{"num_hidden_layers": 14, "d_expert": 160, "hidden_act": "tanh_gelu", "learning_rate": 0.0102, "train_tokens": 372800000, "max_steps": 11377}
Below are experts of layer 3 (counted from 0) of a mixture-of-experts language model. Rows are named router (the router's row for the expert), up (a neuron's input weights, with its number) and show model dimensions 192-287. Each number is 500 + 50 x the weight over its row's rms, rounded and kept within 0 to 999. Numbers have three digits each.
After each expert's rows: "mostly gets" lists some tokens that are sent to it at least half of the time. This comes from a sample of Wikipedia text that the model never trained on.

# expert 3
router:343564483543499392481470586526533487411514544487548506546565567526532444686538445492457463278548455461524488484453473507448504516497485526537477582556494461531491553533487534504508528514399472505517473431500513555548470461421463409450625427497519569516443454428563400500509494522506525467
up0:455513471477492387446534453535508519446455469508482540500514486530465525500509428512502363521471517510479466553480483473428414494497474468495494432423508426509412579480592554467546471490494570419473463485515475495584500474446554510470487524512486550502547499514487452576544520481492496480
up1:493511427529466594523460569427532510561599475503536588524428515509515480466467535438418449436455461470445539435463452469476514527482529439496490551552559506558481610544565514333535412462595476547494535420437519574568553495446466491504594561469465537561554516525527491406497464573477498523
up2:570413316496447510559508519460430575564509528514470536480429513518469511486579428556530478389468493504523549499511530466465584501536524551492564531506545549403493554558442553516522411524580495473494514414477586498550437537604525456653556491435591528515457507541489522466475425529450454570
up3:480455465528517495434381457521493466525542411374382629459564409566413520503510487534469558426647498478482551502385526520507454517536528552449518406473460523527492466431447502549459463533478544497477486548436479533519460479566461487599566486433471512499520468504530561479529440481528497456
up4:476477466487476510429491547508513529520498526488595597566561502584461563400469503506578532458482463528516525486569433500428417501472566430455470508441566441453441528479477386496657531459477412506474576378493479446604523540466475559563508417494553541550450413513601504561466569402458501578
up5:536570524458489505419474491502535499493489442443521424534558492511526515476552527491561517431601515530512450509530479425457483565467528454467437523504499407478474438498423480524444601564518519504479511577515528470584510478551499544532588556606505528475526505396480534569467541522425542500
up6:599602579603446447476510567501561472533542530512539524512549527545515390541551458434436555531535487494424508510465513423479480535571514487594482567455529467541493448516514511501452520450524580513497528488512450435555426500393499472566443504498463547543579487545520541519479464488527506444
up7:534502439498388494660506575527487547495532519486495411491517474474439517451561513510546566526523503456451543545520364561503457417568505481607576541501560474548429513457447548500542560503478448537503557521453529612461423556542528600524477414607534484501495519544506483506574443456469470444
up8:501520373502456409574428454537569494499609516515542501449488550548580532513549489485451545539470439535550572459536457491388593502498476604507421469528464380481590411520498486461591491456417396511424469551509505532449426520376494515522425522587502526593569511487413512500485523491484587406
up9:413577401401534364545526541584514520520497476487367500556621522526504477595473402584537475427426563413552483452557427530542490466477492504431453497525524580544488473490498493493555506472523503493519542513468473539446436504623449502499486468514554478534536557498510533477510507609525483462
up10:395529517547529454469441510480543470460493461480448529506542556453474590521465413448512538483535519484547603458516366449516429443488520471501345519441493622480572496486535513537468502466458472436442530569512513541579525480450555558459527538510491412498529476559498503491463500537549474522
up11:452504503576476437472513395504423527508476548497407419499620454625512517557477455483539474462512563497417527405590480500445507491534557415528548512494493559489462567572541541460610540437493444578506492528450528589448440601515488650552533421524483491509442453538570520526358532479568533465
up12:580456484529573403466452502552509487541548559473530505495585462507489435562499446538543557482399470512547514469441467533478475511467457467482506538437502430428557552523504492496490515492477570441540564534573534467485496454437529417535576446505522517462453394417513503474503525474426499356
up13:534472462533454491547439504520548537514467542516502472454569509494542450483512442463324408448493505432478412538607427515530577502509451580513524529522473473549481439507430468477517417515519527513478562484539495481524384542498491462439547500426514537459478386487468480515469538509528493454
up14:449538466489457502505485427501478532468533456517461465525583616478445453445461498507515517496455502434389553527471372416446444412488534449430482506475508506459408528485444561449486484474474510501471450540609407521424574547503508462459533556569592536443526478447496444471529434512483511578
up15:446561479496463561477487565466517564544601473462462496556562545562400437478561453521523523515435485550464529528546478510611516477470470482430426558480607428609464494506501511461534432539525506446598475537459502502543403490535545427561510497461552501537584460564503554524543546543463476484
mostly gets: " Al", " MPC", " Best", " Western", " European", " Mid"

# expert 6
router:579525531447447553505459569402516436526462442504558534562485525515496496499507581471587566588490506468471505490481565446488445480482533476570533449478627481504474513536503543438534512527513445468569543529558457522491559449476537532493550532476555516445482568562566568522504471479529579552
up0:575528478573449514515421554557423566446398558436582499488408480574448499509561548488473567477530476449519516571531596588524473559457399465529544573482494490481464520553458564513457540441556583539429473428608491543467579525474513395581535548464496519473491551478519465542518523472503495566
up1:471534423494553533426530517606548529441524456491514554493556544438529598534451422524432493563533561379446481509497509466543493494559514547530583504503468474604481527549533518516420501536481485482624523405468526530530507504375497547539556530531458527475430470522553454521559489460527436513
up2:557448598486621530525500506460428462523471486521536545450443350510525431483562602562477494527518641517448478562448529520522469547447515500514508508478562492592413502505486437509518454495438443512400563481517473522599563489526568401575549482434477525453531472521426480490419543489508462451
up3:554450511544433498410399472436454475551489497533551506520500493533512447428508472448501482496512468472505542487577520374588505443453487443470495561461499552408461582540428515534518523488500500514433495472465519422555489508450475451532454469565610535393473424439362513449494407438530481535
up4:511560549453413486475504488472553467534499427428473471620638536656557498456452440503479532503399492513451507517506496498540535560590392431505508540469490537427520479621516501384456469507538498545423435561537523503460430543459542453600451427463475553497428472466469438571517469479513599451
up5:484541508524452477427527509492461478505493530509437464513438500588538533405621512512579410531464503476424590489435489472575383467563483459488436477502519469474598546614505553481508545504476476486477533433508551489503497477543483445556478436552514450588570574469507486410404505450428496513
up6:534527560532494477581545475424398494541457447543484463522534521520496559453534494570452529415497415502494543421461501465419454510494427468534496452439632526523511589649436545476512479492525565427414578540453545424487454400470517549507482466583552502555479409425526417504508539461535571492
up7:508464471565496512530512480526508514487552576496518497560460524539510499587473547518539536591533468436505570515468453560523565516500462504558467494607445423539361517436591531523411515382549534452472633564559547596540529408481512495522450507522480518530594445475535421554490554522516548637
up8:500565490474444569543446542510483438475513492534439522487418464430616517477484481547520460487500470492518510466447460467543512383484462562500420563559536482358419492581493517591490509450572406550567595476498516566492439530494518466525496480504555485474495514547554453534551575497470538529
up9:513507505491470540417496449451555398542476493495475496528441435540494508473552531514547544477482489496495502473490526420581565512465455473424526517504531492546442447550532535618482540579576534438542484614516476492474491479616588467529558404486446476532494578468482470510426485437500475560
up10:475533541469495511513435536490475567457429492388514591599575465476556447522572452497462598455481480493508534547559557485513518476528592462497510632381500466414463587526442552603535419420487450461409493540550530410513426544624632530490510444566440465599481510496492492476508489518619441404
up11:477408495560455419556476419434493419537493419480436506510495443516464476410556505499564516479461462501487509488469502568483613535491460509475528560478581544486526527535409485488544479562451529521577514505489454514506496481506543398533435525520497521572554477509511588515472509446444553626
up12:526463562447584442501493482470495527488566546403468481522496434414473460480520566441486493614489421493499417562492486573500532606537487459512503479575519501451519515552557497560519543475476430506570515462408477454502424443501486486504563572440426524460514621423550576559456607482471456549
up13:488498429532536510436500525391472503518525511485488478514495544464562480436589503583541426530430475457499424546409423540489497556477427557491532601471560510460595511545592558467510450568600435445525498485464587532448425498515587429467482517546547456478498491545549522590435481533481505546
up14:567469577540547419514475452633478488458489486356555471442516384474506531485467579450434525532562549470521399506411455528489453460540475466452476439496432541533518559541511498502487478610460464496512535470413439505582553566427495512569553459575515558532598501396468514498525578568601431445
up15:483532455446541447403451411520468561597498447417490585573407489594601497490526472539493489556474500451441517396460498583487510521555515487520495502569497465489531557553506466450474533511548531448450500623438511441525522518456456459547522548461495527466509498471467469538516516465431425435
mostly gets: " was", " and", " is", " a", " an", "-"

# expert 4
router:502559485562464503476615455339544524501508445524477539518443457487503488480499580497476441616576454470571495467533510483485471521504513517428548587612494454414518481488510501514483493510522506463572487522406547479502475453488587526406483421540449451484603599488477510466477447574478511499
up0:483492441505548536455425440564617466537427547577529572523451479404475617520596510413580476447508491486502498564535574517573501527474523615437467467550469479529423452461413482479571492471499481548475570495502582433454393535453492514450582419515548582516582473505545521529506567501535514513
up1:436514564486488506519505554519500509482546466561540565582606493539529560433526527494485542567534566507440512462469489458507446444513476483492466471426521493517486452559376519439485483487516459495462538421387482459428429528519502495428458433365450460548507442492560483489465505433504533459
up2:491390508465472473543440493468488469512417395516485513459570480506553490423479548480452488483416530519473455500518424449544440521554565565473446397465495507507553566585464524413599518512493556502500558418443523508518452482582551571559462577594500577454512470470528433498450548519491497525
up3:490345498432491435529567474460492408470394459561431457461457423453576536547437567462584432539585500474497554592554457533473450464497572471531434435457550579684501478474518550378474572454499509550469497500498490525495510545553548496515482484631558441531489470507608493423578544509503452506
up4:509504500498515417587510403518512569533577406479496534483516489467408480467518533531561440472586500511442427424478545522474413532415484532442533556535529509628451515518497606439490522570527515534490472484476438520570509520462482500471488504483436509514566482519516519464541548452398473534
up5:520531482500490519449511571464452452462535457590544528481463542546539552405540521522495555433501524421494495567501484494537548489564491455445481612553576492380439417537487448499544479484408462435545576548498482477470482445573546556523494519566508482427514504458535512465532485427462439496
up6:487505502552477503471613461456527472434515518512541508395544484488505445599467530489532494518552528573536500542519531519503432554481501464500487408486550473546587501542541557482525432449522551451504593483615459427536484509473533437496567436516445530446515519529491595487460542509541487608
up7:566398377594484526630467532452554464500438443502533568547483456379517478557605440503504478443520512501478585512505648483433466484489518506547486485507579410429566569513389556536544437500500458461504567462403624525477383595586525478526523565420505485412521432495455402554478477515491462496
up8:488540480544429525526539523488494452464605422491521559512438523613529514508552569593551535536522492418479526513506472522559514452445473435544426497461549572542395518516530510601485444454544515402442500516427473545470460424446493476499552437497479566508466439572489503450515370502555561526
up9:481551460524414506546531415510496587494552523449470514576563503398488532478610486529475566479481562464515583457494465490381521531540504510408414439540454539468552537539486594530465521528475580569477428485529514461511444482544568531514533457508489455456385484620384532512449481598505502511
up10:462527421568527495492464568499494505576519503487494548557454466515510446472507418413598477534459502490457526571489503553449444477452548482392531446521430395423439473571378520507509502442553588556539550486540519408493509537470356583425513539445532471571474479445477448491508484625436478490
up11:517472454589409440538449456447459475504482459469472535465517467461464508453491384531514516453569580493446536518519584521445412444519500482453555504471458449477478499494502541550463486477550534454503469515535485450559466448498519549424491558618399431568500501428440493600541487468462544531
up12:555501479547469497464572486442541487426623569511413555437453542510450471424612428462516531410545527468582519515473489553567457485574589547509527522504498480519515472567563503520520504495456558518492574419407527511473522484505593483547524515478468610510497588533488479533459458447419450495
up13:434492465467482460525412525463419530556516533514529435553485479507472430527542464489530505410620517458526536516469558552416344474564527479503500504390582655417425534537507563458500515460519532393520563535487488502551541492508442493492481497550491531508543432531531485501430502539537512442
up14:482436433439529459447556366467486545468521502551531460534636486491591480572548509495483520494532432457558560602493472447565535495497404485523573518505501521483444545567516430438501465601505601451494515454544546483470512514434491419515559467522542558514458478381483451457429519495417440609
up15:574530532530482476447431486544527572460517572520519375458500534418450449501507499429509496513483591435503457515537480529439514463545552551529461595508451519577539479450516517480546482452503532538602562622532388518542556509492458450493478501456580579562486433529488563402534544495568546509
mostly gets: " with", " for", "35", "08", "58", "56"

# expert 5
router:523500494439471566492465377546434446615491514451437488518406504479581584420496568526520507627498486482552611584538492483490580513539519529448463494408533523480418494494497457542519444609431434562462506519514463489542479508448509476486472544471469484521456543489451458606500522532519556481
up0:415638476588588486417483517454490388465456595529504505449537485490459556563504542491551546494501495563604452517476509513470439472550479437454469486538490466499554457527506529490512586547422452546534605534492437512422557461482481499587488534440466552532531608530482402527422465447512480527
up1:462468507510593457396522447493534549481458513498548514503472386538451546458569405633518506537454465453477552471551493562588534454588491559440428443541492453523506450468475493554524472542534479530507520556513498500486482573501453585405427547531458621498435415595451427483460598426445473480
up2:416494423400556424393529493581578529548483452456457427439579516534518419483492459479458499518552524542527426492527595580499507596439496452476483429477449455474506529511473475527509632578490532537407553469626470461554429516487477528466527453491554558482514507393546360492476497544483588541
up3:518619405492452509497575435517540499466528523583451482545452529474453534403518569521486531535474423482594506507411494530423525438482478518508508568472497531580518531458555465431534478558523515487484550535507443454485504457445457434509426553471550521495481608531539461511527475457493555523
up4:543611495446541519507437542539495527539564551425510527470497512492540489525545550555460508484518479498469505406545510505401464510423433542359524401442377515443456507533408483585380494481522525507495508429583508446506492493477447448503452496520520487502501450464477495564554560459478513501
up5:479515472558503442529498454513475590539415589500418474594447465560507587406496481547534477510462477456531521543541512498466520510570468605497548407469466549548449379434557538543437478422472622589480500516463511457523485537542495506463472461568568537506561403531476519446543510535493559559
up6:512526511443508486458490481429476497477560502592463497466456613546580394503423514418507437421481599498503503498525473538476529517539450451530597594470476458527434533474535453461547543513480497558467565490434481527518477491411464567582402451368491473518489490520453548522566565454498546496
up7:476466434478544456618481507476519536445553496458486507461506491450491407535424487483537598486526412425636482513535466553505482478458479376496496495429474468561530557493465460478506375519496497520564523367442542548498527474522506446549510558482552356559451531436484496495488518509551502477
up8:455565550520516477538446520443543502518503493459475498453519491530540498438415550661461550506475521496448492399537431452475579496569482424546523555498508484497505552522439518558530624518516548542403398500457530457445441531552401462458403547485435483502543488530511491498486517530489570491
up9:451554515622614549444437536510506498528509540398572551431461531525507516485484490545527403455528509456490509571493451436390461520448530548480494505554537583442493445475520477451517468543475471554494471482563430458512546474478465497553497562480414515476488515412493481476453598515527396529
up10:523478498546482379558494462446534469496540510495535586503462475497475513497519500536611536490571501484445458515486508556476570492457517463393420450578519489515410470550461478462539577501563438501512510436480468471555473497540503449521525550549477441520506468395512539456405536398448546496
up11:493514538542456470458581431508470509470534519504493587505501530494456410437456502566557559518541603440422472419480503593457490491564362500533522467483555514518546486435420477486506556531659494495479459499446473511515496409501474505477516526530561547559465454475482541460520564573477533465
up12:472503486541638465441437602540534530513412414565421472457433450414451524452484522441522505515529535488520514459494437423451554455433428536425443522552488459546538493466520541614472412515482569506445494472559492527555462544472433436496433509464485491523463476475471464438500542528531419492
up13:524462473430572525505530443480545518575563491468538486487531390420522518532411508487566485541485497507557553446497490472456655487551540558466541372503466485542494628443449579433549529581398498438509483515466505417425479492452568460470455416503512492553433544482552500599530562597528524542
up14:588463505481474447582507459436434547529583458497524461496528490450454400485532548503482457534514523398463474626489569477446513617496524508473446516451548496580490525440537481408504455505502519411480511505459540492485524535608554539537537466469488520530494465548438551475536357566564585412
up15:493553617549469502533520481495519437545456556526607482484524508493502522504474542548535462519444469472506538486461398540501513529534490521577530586511526563523480506516517536549392517487480490520538459441485420487567477501508470518641572498448606521451544574528514453585535444572512479491
mostly gets: "|", " |", ",", "'s", " \"", " he"

# expert 7
router:479435549506506458440491424432460542480438481494353492440466393521470523437414548467416516454511559519491561461478477507518588465531449518536431594601532500427491502568459483527441539507565486455420532553510494510449502414481534508498517556519493459546557458462413423402496489491514440475
up0:461497526456452515460519540534500485526582440480528492463466468578550489481499519436528535460498507530552555572521453544467437467530488525466445554532504409519552469522568545636502400477494546479531670486396493499530389442453513558630465472460473542349572556533464508488477479534412473439
up1:466477393407393489559486526512454498451529543461515394411502493546480463500544552530576471420499465546517485475441479453511461489410547458453518527494425460429499475503523545543513493578517493493510548437561499466434501433437347472547469450537509435448494490413582403550491475490448508552
up2:610495475509451405476503506574516568460511604505501494469530447477516563608497527496489533482479495421571504480374483526494448485531599454514529560524580414557531552500431518574472522526426551589539494460493515531499555578596575523400515424455529587562510509470545443480535524516526516511
up3:418466434513436419532508474486486538443406479485582428445528403501526441504518499464531438475460363577507494508545426510451627545525550523564512528552557555503507549463478545448520529451499432426445611556435525410515409533528514494585526502464621432446508547471570444468473504546557511611
up4:514402537471514490487535508657441493543529546451513479451476530535475452516524531527575504499508555442521473516517497520499541529517518567455468493509442457531406650453468501486449471443529516437485536414511497455628503475549479578515396481510514488361420483502497515442414522596484533486
up5:443432479491525533476423483445542497560460461486522501417374466460595464554528511528500474502477529544496429446450503549409521549578507449450479508590537404407470519490503500541454446415472525504448461561483485534594508478599503459490500446535460460500515420547527461523572502414521468517
up6:438563497471553471425440471587425445466523521549538521544480601594427535542484429426535550473447627490465494477496453493493485523476444523554490516608529671466503528558541558515518430526407442518532553464522534453598541553462535527619450463555537522554622478505511457473526553512475525466
up7:446538530513475446538458396563477561570489513522379566469522502502505412498470462521439471562503460485511598480497482482546493643519442530563504507488481582413559559460502520490546458490534522454524505543504488484410539569556527522468352474349540496439503530443432471494497564542549564514
up8:513520530479497489557537476511455513459611622519473467569510487513479587560483531471547491494435631476478417525472467425562434502592557578489410558595393572480430548460561464586514564424492496591486452602496476444483515451520484427458491469472527492431537500461532548490412502398544495472
up9:522533543466430531447412479546423526473518394545443546442447411435515491392536517458477529560569478518560467593555562459444499555469572434519526523472478537573458451493577451564541515482503585571450578563522531450474543493483442438621513503516590544498423562525473475532501377494465470465
up10:511467487480577468465571458544513516508533484503430498546566474473569548430489490569588532532484499417526475446490537580428479431492482438606408491597543392491497518501575552510447452493418557411471490479455587453464487533531502548487554592509562562517579458476506479519551506501508546539
up11:449495599511539462436475555503514605539459471486523472574554541507598454484494471485505554514566451485598487447611483405504530511514503482566439409473580561406500427522465511526481489453598627559529460543507561510535562500475476520432467467554549459452542386521428447474539555460554440464
up12:518470531515494517456519461454528572566515509468431537521463468456575511463395421480526518502533462491522416550476490558441511474510459587515468569570500476455481480617418433465499498549466576463558473510496424507449419469529461542517512521506481462458558474497422430583492517451503547469
up13:430521496529439469510568493574516528510518451617519419476604622502474554474464407426522496425512498542468560479493476543534521442464485574565505500501425508437505504460427521465477500536459537455478537497593410447469422497494421446525557436492476409496475553476454465581560530418544515550
up14:459580522346412406420495449521570548548593466506500517491518472497537453469488519423436575478503512457588606555550441459511506458468448579545511470482461448457578454557494533553554458456543453467525533600445507546464520435422556524571457447531543483413478489535482507471546465538465597471
up15:561529599547477560471517544503574507498463445464455615491508454534503536405500522462470573503549430508526479466481438466547374456550477500423479501466550486554479464502380509453501467447511494566525510484424551532493500454460486438569472576451422512408536517557397438457447527527543504512
mostly gets: " ", " of", ":", " C", " K", " P"

# expert 1
router:538494420486402567601435607438514497517451491532500486447537554486558459489543444509556553547444537465469569460472450496588479596519495484473511497499485534394508499479545461473574550463555518486548488498452420533496493647575532539488428513477532500514529538438559594412576524436448418469
up0:543565456515559455547471446461512498525423521539440607495476515458510498467412549390532456515451500431567616472583431528533553555540495472458459530460557491544477456461492487464533499507472485490482490543531451461466553570421416462443478487572465497481447457404484573447575476461543508488
up1:444401442522442394565481468537570553552391530474543505511576513559478404485503479463522567521505570476506591492480490492445522502452490560461588518462505447522526491522509514477486517442494480451487559493523410533491441574439427465482423484447531449411504472508571528423452558537409496509
up2:608445597525509439552485527475412525508570572429537420459512581545564431451531433390455509562447572459517467495613487483570490409522548565509439518423491558597509413549509515449522501533515496522566507410495524459492515463465477453491438461455476485486502520439550542472419465609400539522
up3:591482473549520481519518477565519579525461501468462428588465461453503582516621500506502609490522575421550427499484391390449503529545463444507525544448493386486453452497519468472385517393477502514545464520455535416444511451476503405538540569573497375532537541520503510464490465549468493493
up4:429513467471441528506500568425509528501512437514507436428521495523509462497543560520485533531526572507525493423461520441537415544485484551449474533501480453432535541533531493447595460450501511513494560566475487467511530508518434515454511532417568470501481485530451536462566446548537502549
up5:538487426605492368565456537538551542465457580542558570509517530523462479540442503531533499492547531463477551540536557543529412475569510502527521521576475521537533489442495470440546435547456429558532571450482528363507506433453526488445536487512521517509480432530461527535446530416565469569
up6:502501555597447516569571463544530499487517482543483572546488414596524523496491504432544501492525458485543469458458535430599457562552492546587480507435471523483492480455513541613537523566482560520487452517429441554523515495578629501518522589629445541493455553505468570529471417481443523459
up7:608480495530519570564479444408536447411465497498588495488476552537451489458433502417539443471427492501470462418572466487553454483546486479425506443577487495433516514430515474520503471540453536597462531563497521432513511522491450521533407447497481456490502457567548474560599523537468509435
up8:482393433506445497535498458475473513472526508461524470568415475558520445518451412515520532478490427465384584547550545533485520534509478467583580511528408465526560455528434468545475492488545582480589601637598530557493494563469466481590445589518496480417505524573495490556541523480522536537
up9:525541515540395602520435490436503515488598497509463462477371475574487442542507575553594479494453534516427558554497446482498555580544538513511506500446496448507574479593524497515477563498488554504483586575497465450359513463496501462546470485475550560489454487617463547463418532483534511470
up10:480484447476533448468532464523612535583513388539569536440523446484614561551589543473457441521514451475449463474567426494531550408588471446491564498516523470473572464517517548577532465465533487441537444451458511535488424497510512501463517564484473428528398574526635460574509515545473480450
up11:435473467512369536475511473477612528464575423464546543510560489513557541389493543515596462460513627495508624571547437531479496487460499581445516471439499580480521396524502509509541554515411536571514415557528507544552452461619555550537466465553496578473525460432535520501492497505477430500
up12:587575453543407469465495516388500530505462475521495552540517482519450560448427539542508478551497512396521558505590473478473442491568519479553434553482393452558488521597521492442497534423509412511527481451403513529460488535489384524504448474618541460454575446519471527460463495439558468571
up13:480533495457491430511482534487502464479561517517559459525562517606525604449548427642625527513442491520520536423577519521552572476487445472497475512596466468526459448494534480533524538512516514474491416445469558465499431526555476556451461546559608497554497463530426478474587492412455545468
up14:500527489577438448470433494412549416448545450494587453517554519429584536576415439503483547475496484513493550412431428535522419504533487505556455450423523534472475623509538404500457475486566522465478523510534472524474482463577465608575428415433537413509529502463594428487527562463400561506
up15:526474364468504369526406499512531490529532483466447437508530504503414550512577558510548420457495435477583453522514546482396566550456577479434557492492424561460476510503460633472428491454462503453574625472466442568406425441525444504531507514440544525467566432544451458452511577528565530575
mostly gets: " in", " at", " on", " from", " under", " that"

# expert 2
router:492493504521523461487507515664411564489563565510457447516482462495421523402496450442487463396382506576450442567516513490541497527444494475480498472429478560482504474419506494506446476474573486523454503475505472463541507513557486479629436565532517540536472397589423547547498488548491491531
up0:510445523481401479558516524499466574515541493534449406450506468494431484483413450500485494549443472525455526545496532560384494538537456475463519583485445492566488393483521488423570482495557411474479585498435519587535525521552513565510490507554580496452505535567458552482516539480458477514
up1:513467420526525508453463515461513571526440523602521394491505501597477462579450447425501514508386631468521582590470550535457533496534467526537577573532428456470456521566453471473509454560584535452481521523505438488520604517498504472550474442479473501578587515501444506513517470525419492484
up2:506474503544447539498471510421548615582524540511495467581450487554464600547562486384391557426415545499514610568494537528480576427442490425460510526495505569538420562492520523498506496500493556440499559539454485467533495405512671594498512608417564512544437445504517516560507568531468513569
up3:369510527521532447477476486481485470571416526485519502473482518530542524589490524467412563551520564565472456523541488543555468514513508459516426514546506579502435438484537482496672437450474514469456559538549487536453501470435577477546452463461447587598562534514572616419532518433569427503
up4:453468524440505497520513435489427627485552571478514512516477474433446527524496605483427491527495507429490516509498459545488546437489440440445482522553558460555501551522462507500503418531493413544519557475539535415486592530524508473457494502492489524495509423529482530499499481550474489592
up5:567430512439514370528395486514471564563624597430523432515476560615425447511577533497611501496429530475553512514419483396485539558461586453456348538463545459405465498519450509504492404531559481573465538446489547557493462510549516456467393548548473458491447498580530500508411532515462579410
up6:571550510511487475452539573559434441489469445437554564477531508515525551545526510492558450459433430466407517612518559494491390540337450446458468488513462534509514495540543618590564495517501433550505537496488453477498520512436525532506465514520498624530417455500574523473465554459460487561
up7:438583512516536528530450540415552475630550647454571467469534499537488555507565490375514508533488490548518451593535473506414488444514512484486578420535544432490505461543539496549466519486515478569501569520550508397522546455456572586540435512359493583492441487461440475600440582506470547453
up8:547529408524555503521435501482461634578474448519486505461533419455527529519465496531540436491481512460584409660527577476537550452428462478589396485393495512465481419478407546425483529524550520499503586535483555558509566470516499452530525525528437570475503508536448588541470430486387607483
up9:507485484487397488555519494530504555612611507391455502519467423606504499490492487509499527493527530538490555445387554507452622422416450551520526436504440472498593527447465480566511491542475506491476511520505486465462480614471503539555429517500466496489403452603562540418534538456465584577
up10:542522500564455530535407536568502580526424524468387439443549547508486533496453500558496454474459430459454458584563417477499481574463540480513450455571498550481451526438418500478574423505467541568502571488466524512523425542420510523466511513452512502509482434533451471541439407586477519514
up11:476488547441482487516470518552513553596467464524482535536526525585459533546478532486477522449541492526472462501468570498535506534535430530495461572595512545572420621597508552451473504504525517498582544517525541517535510513471520449498498459531561463477485537468511423486435509509448502526
up12:488548542519518496525529479488507438486449455577540566439479521580470492527502548552519459481566455477509529534493509550594476486450422534499459507498543537490491477536457488484441584572530531527508505517497526414372410519476419435557485456459454554523510494468502529442398522519516549497
up13:537496492517576495503483513535449500506545532497487484590537476555458482509459372531522494507539446511491483546385517467527521462479551589550487521460534608446507524536566511521587470484574581521479495494447498527476416475475573412514441495539452543491528469512417558543535586595542400567
up14:516550530477541518537415564516495512477543533476460517505449483468438546443477458493521566495477474369617617560582551583456433450372405499449562394489478488494487420502487448519598428440462497449463577532426467554409442562478547408577522592507479552470447512500399529535445585531529393532
up15:525452523510455510455532454509524546558618487527519497493441425453477461488499526534611475424493508436584503564465453503549504470511479557558475490455554511499499613433499402466546456484499497564518538548483410416397438475547525614416541498425530475575475469470449563461486495565539509576
mostly gets: "p", "th", "1", "8", "m", " MPC"

# expert 0
router:572419529467615532517561445566580473489499504504571519448555506480465496519495470579488497554529491560501413502507533568488488398515500503503517389433429496672556465508506486514512465464458588529458483506551582465423529546522398538504493483463475440445484473490500486520500549425533488483
up0:461542506441507490462479469552554524539565543522512545526485598472536535522411437483387469474521579454507537483518475445505532485495520554476515456547535486489496480441516525502571532500443483532542480461396434493580538478478567434415444517545486535476502478470564480560529532551503517443
up1:471501536481547384477551458562451503446482464387490494451595444612357440521522443372390474430412449474522516516402513472469477494497503567598552573532605500457441601488593527543514564440469487487418504637525591449513528512545514389471490512550480522509547410592518515506414505528487509431
up2:518440516484498518458519504475444521590502459485509574402466490486522497369527469465527473656530485440516520528462543510444565444417486418491458546518509480555537572528553587467417548439534468500487480497426397526496524541530437517513472482471510422449461420478575509507492544469519476557
up3:501493523482474442475558521424511476517491499514529355345527532527473426527488508405508575482441543391494374566434500443371444494526468497486541448520404544511485563500495500492590519544425444532537458489480491518442493635447500504448529394428524440518502351531469507495511551447451437488
up4:470533466369497535491541465570529569487518494473478470532482553464397536482416413494481497428505487572561440370555495495502422388467483393483550540395484537469509502475565508522384499509380551489425610504529471494485565541442498510469459439595478532562515467490599530551537536507525494569
up5:490514511457528485538504512519404476540577603530525434546482451493388428592478448522490412462384526480530515487555555487582538513485512473540532467470394450494464540441454447471527494465441523473475616510524501414565475523518475534595497524445457505511533613497548556480534455564467470441
up6:471455478504473474567565619545497491480529420564557481475547538567530455501507516539474512515439489407437399626504409460421437479547547531555489559495431510460451508599555473490414488511547501531474568463454443466489555466455494475507531517449515534544515533477508456504550449553514550502
up7:499551484494554454508440530599499556476527535462507457528642518408420468519454507469578500554519470377453464474489493521553521541440547452487503483507462507490509387511418455434548514477480491545550581552499440465481531512539567524578481507564565490605425499535476560474457633490511525475
up8:390487546432535488427392541491532539512446480483514454432559465572422472533502412516499492456508571490477468529440491518430507440551488554521539406574533456569565544554517436614573490472460429429425544573447464570461502534597462420511544511524518515369383536554485450547551547469574532456
up9:470514478507536452550506541567488550562466480498450424528573618408488421484476568618516502470544442555472440467560480517481457460509522459424489494433504506503531574555478460481517487488445482469487563396424585442432448515543427501524510479517414509523572572467498504485467518544544460445
up10:597577472494512498491578455488600461533542513373488447526510445472445514489455400433485453540521516500512448491588525516447447507569485493476488489389408557473519546495517456487530529537500457446474562500445555590499518557423494617506526547474521392533532480446579463469438473471522504432
up11:564487483578536441561569522431451519530498491492486540458594458494549471461462544553485486556650478550511478517524463490520490460453567503528496526491549549515566539467513479542498561388571466467639541505559454471554551498483526486551359528521469472446497582537522509545473488456541501576
up12:390467519467438476441495477546503537532479507478511531531482521497584499455554470528533545515472464459510462491463453607539434452410469556555385546637562449579482518509548433599538500527543465465493478524490438523497460458435570509517464425497465585516550553637470517499474449428464547564
up13:513510407561556483507401570493534484543510526403517507627466489474521484477507475460460498490527490514567465548515514497502437438622485562586521430388574401559548459512511461501484630511426500517504438451535500441426570448604563490489498594565512483576507459515508647566503535531505505458
up14:507490373492458514625419584627496620471503492471563532512587542582373547493568560588531501557533481488416480498470418515409550524463544489447468496526444508596528549389500451389408477435489545455545478507514468550540414479542416503513587489426486504501468478374548530513475544427518464513
up15:400439570442558437452423521566398603530569497430511382545503507554475457430469552630505522420506492504472505425528488456438515472433522536467466455420446551512473521459505479495448494513502564470576449494559525560505512529474527411519558519467516468561448493500508520559553560448552517525
mostly gets: "The", " by", "In", "=", " This", "On"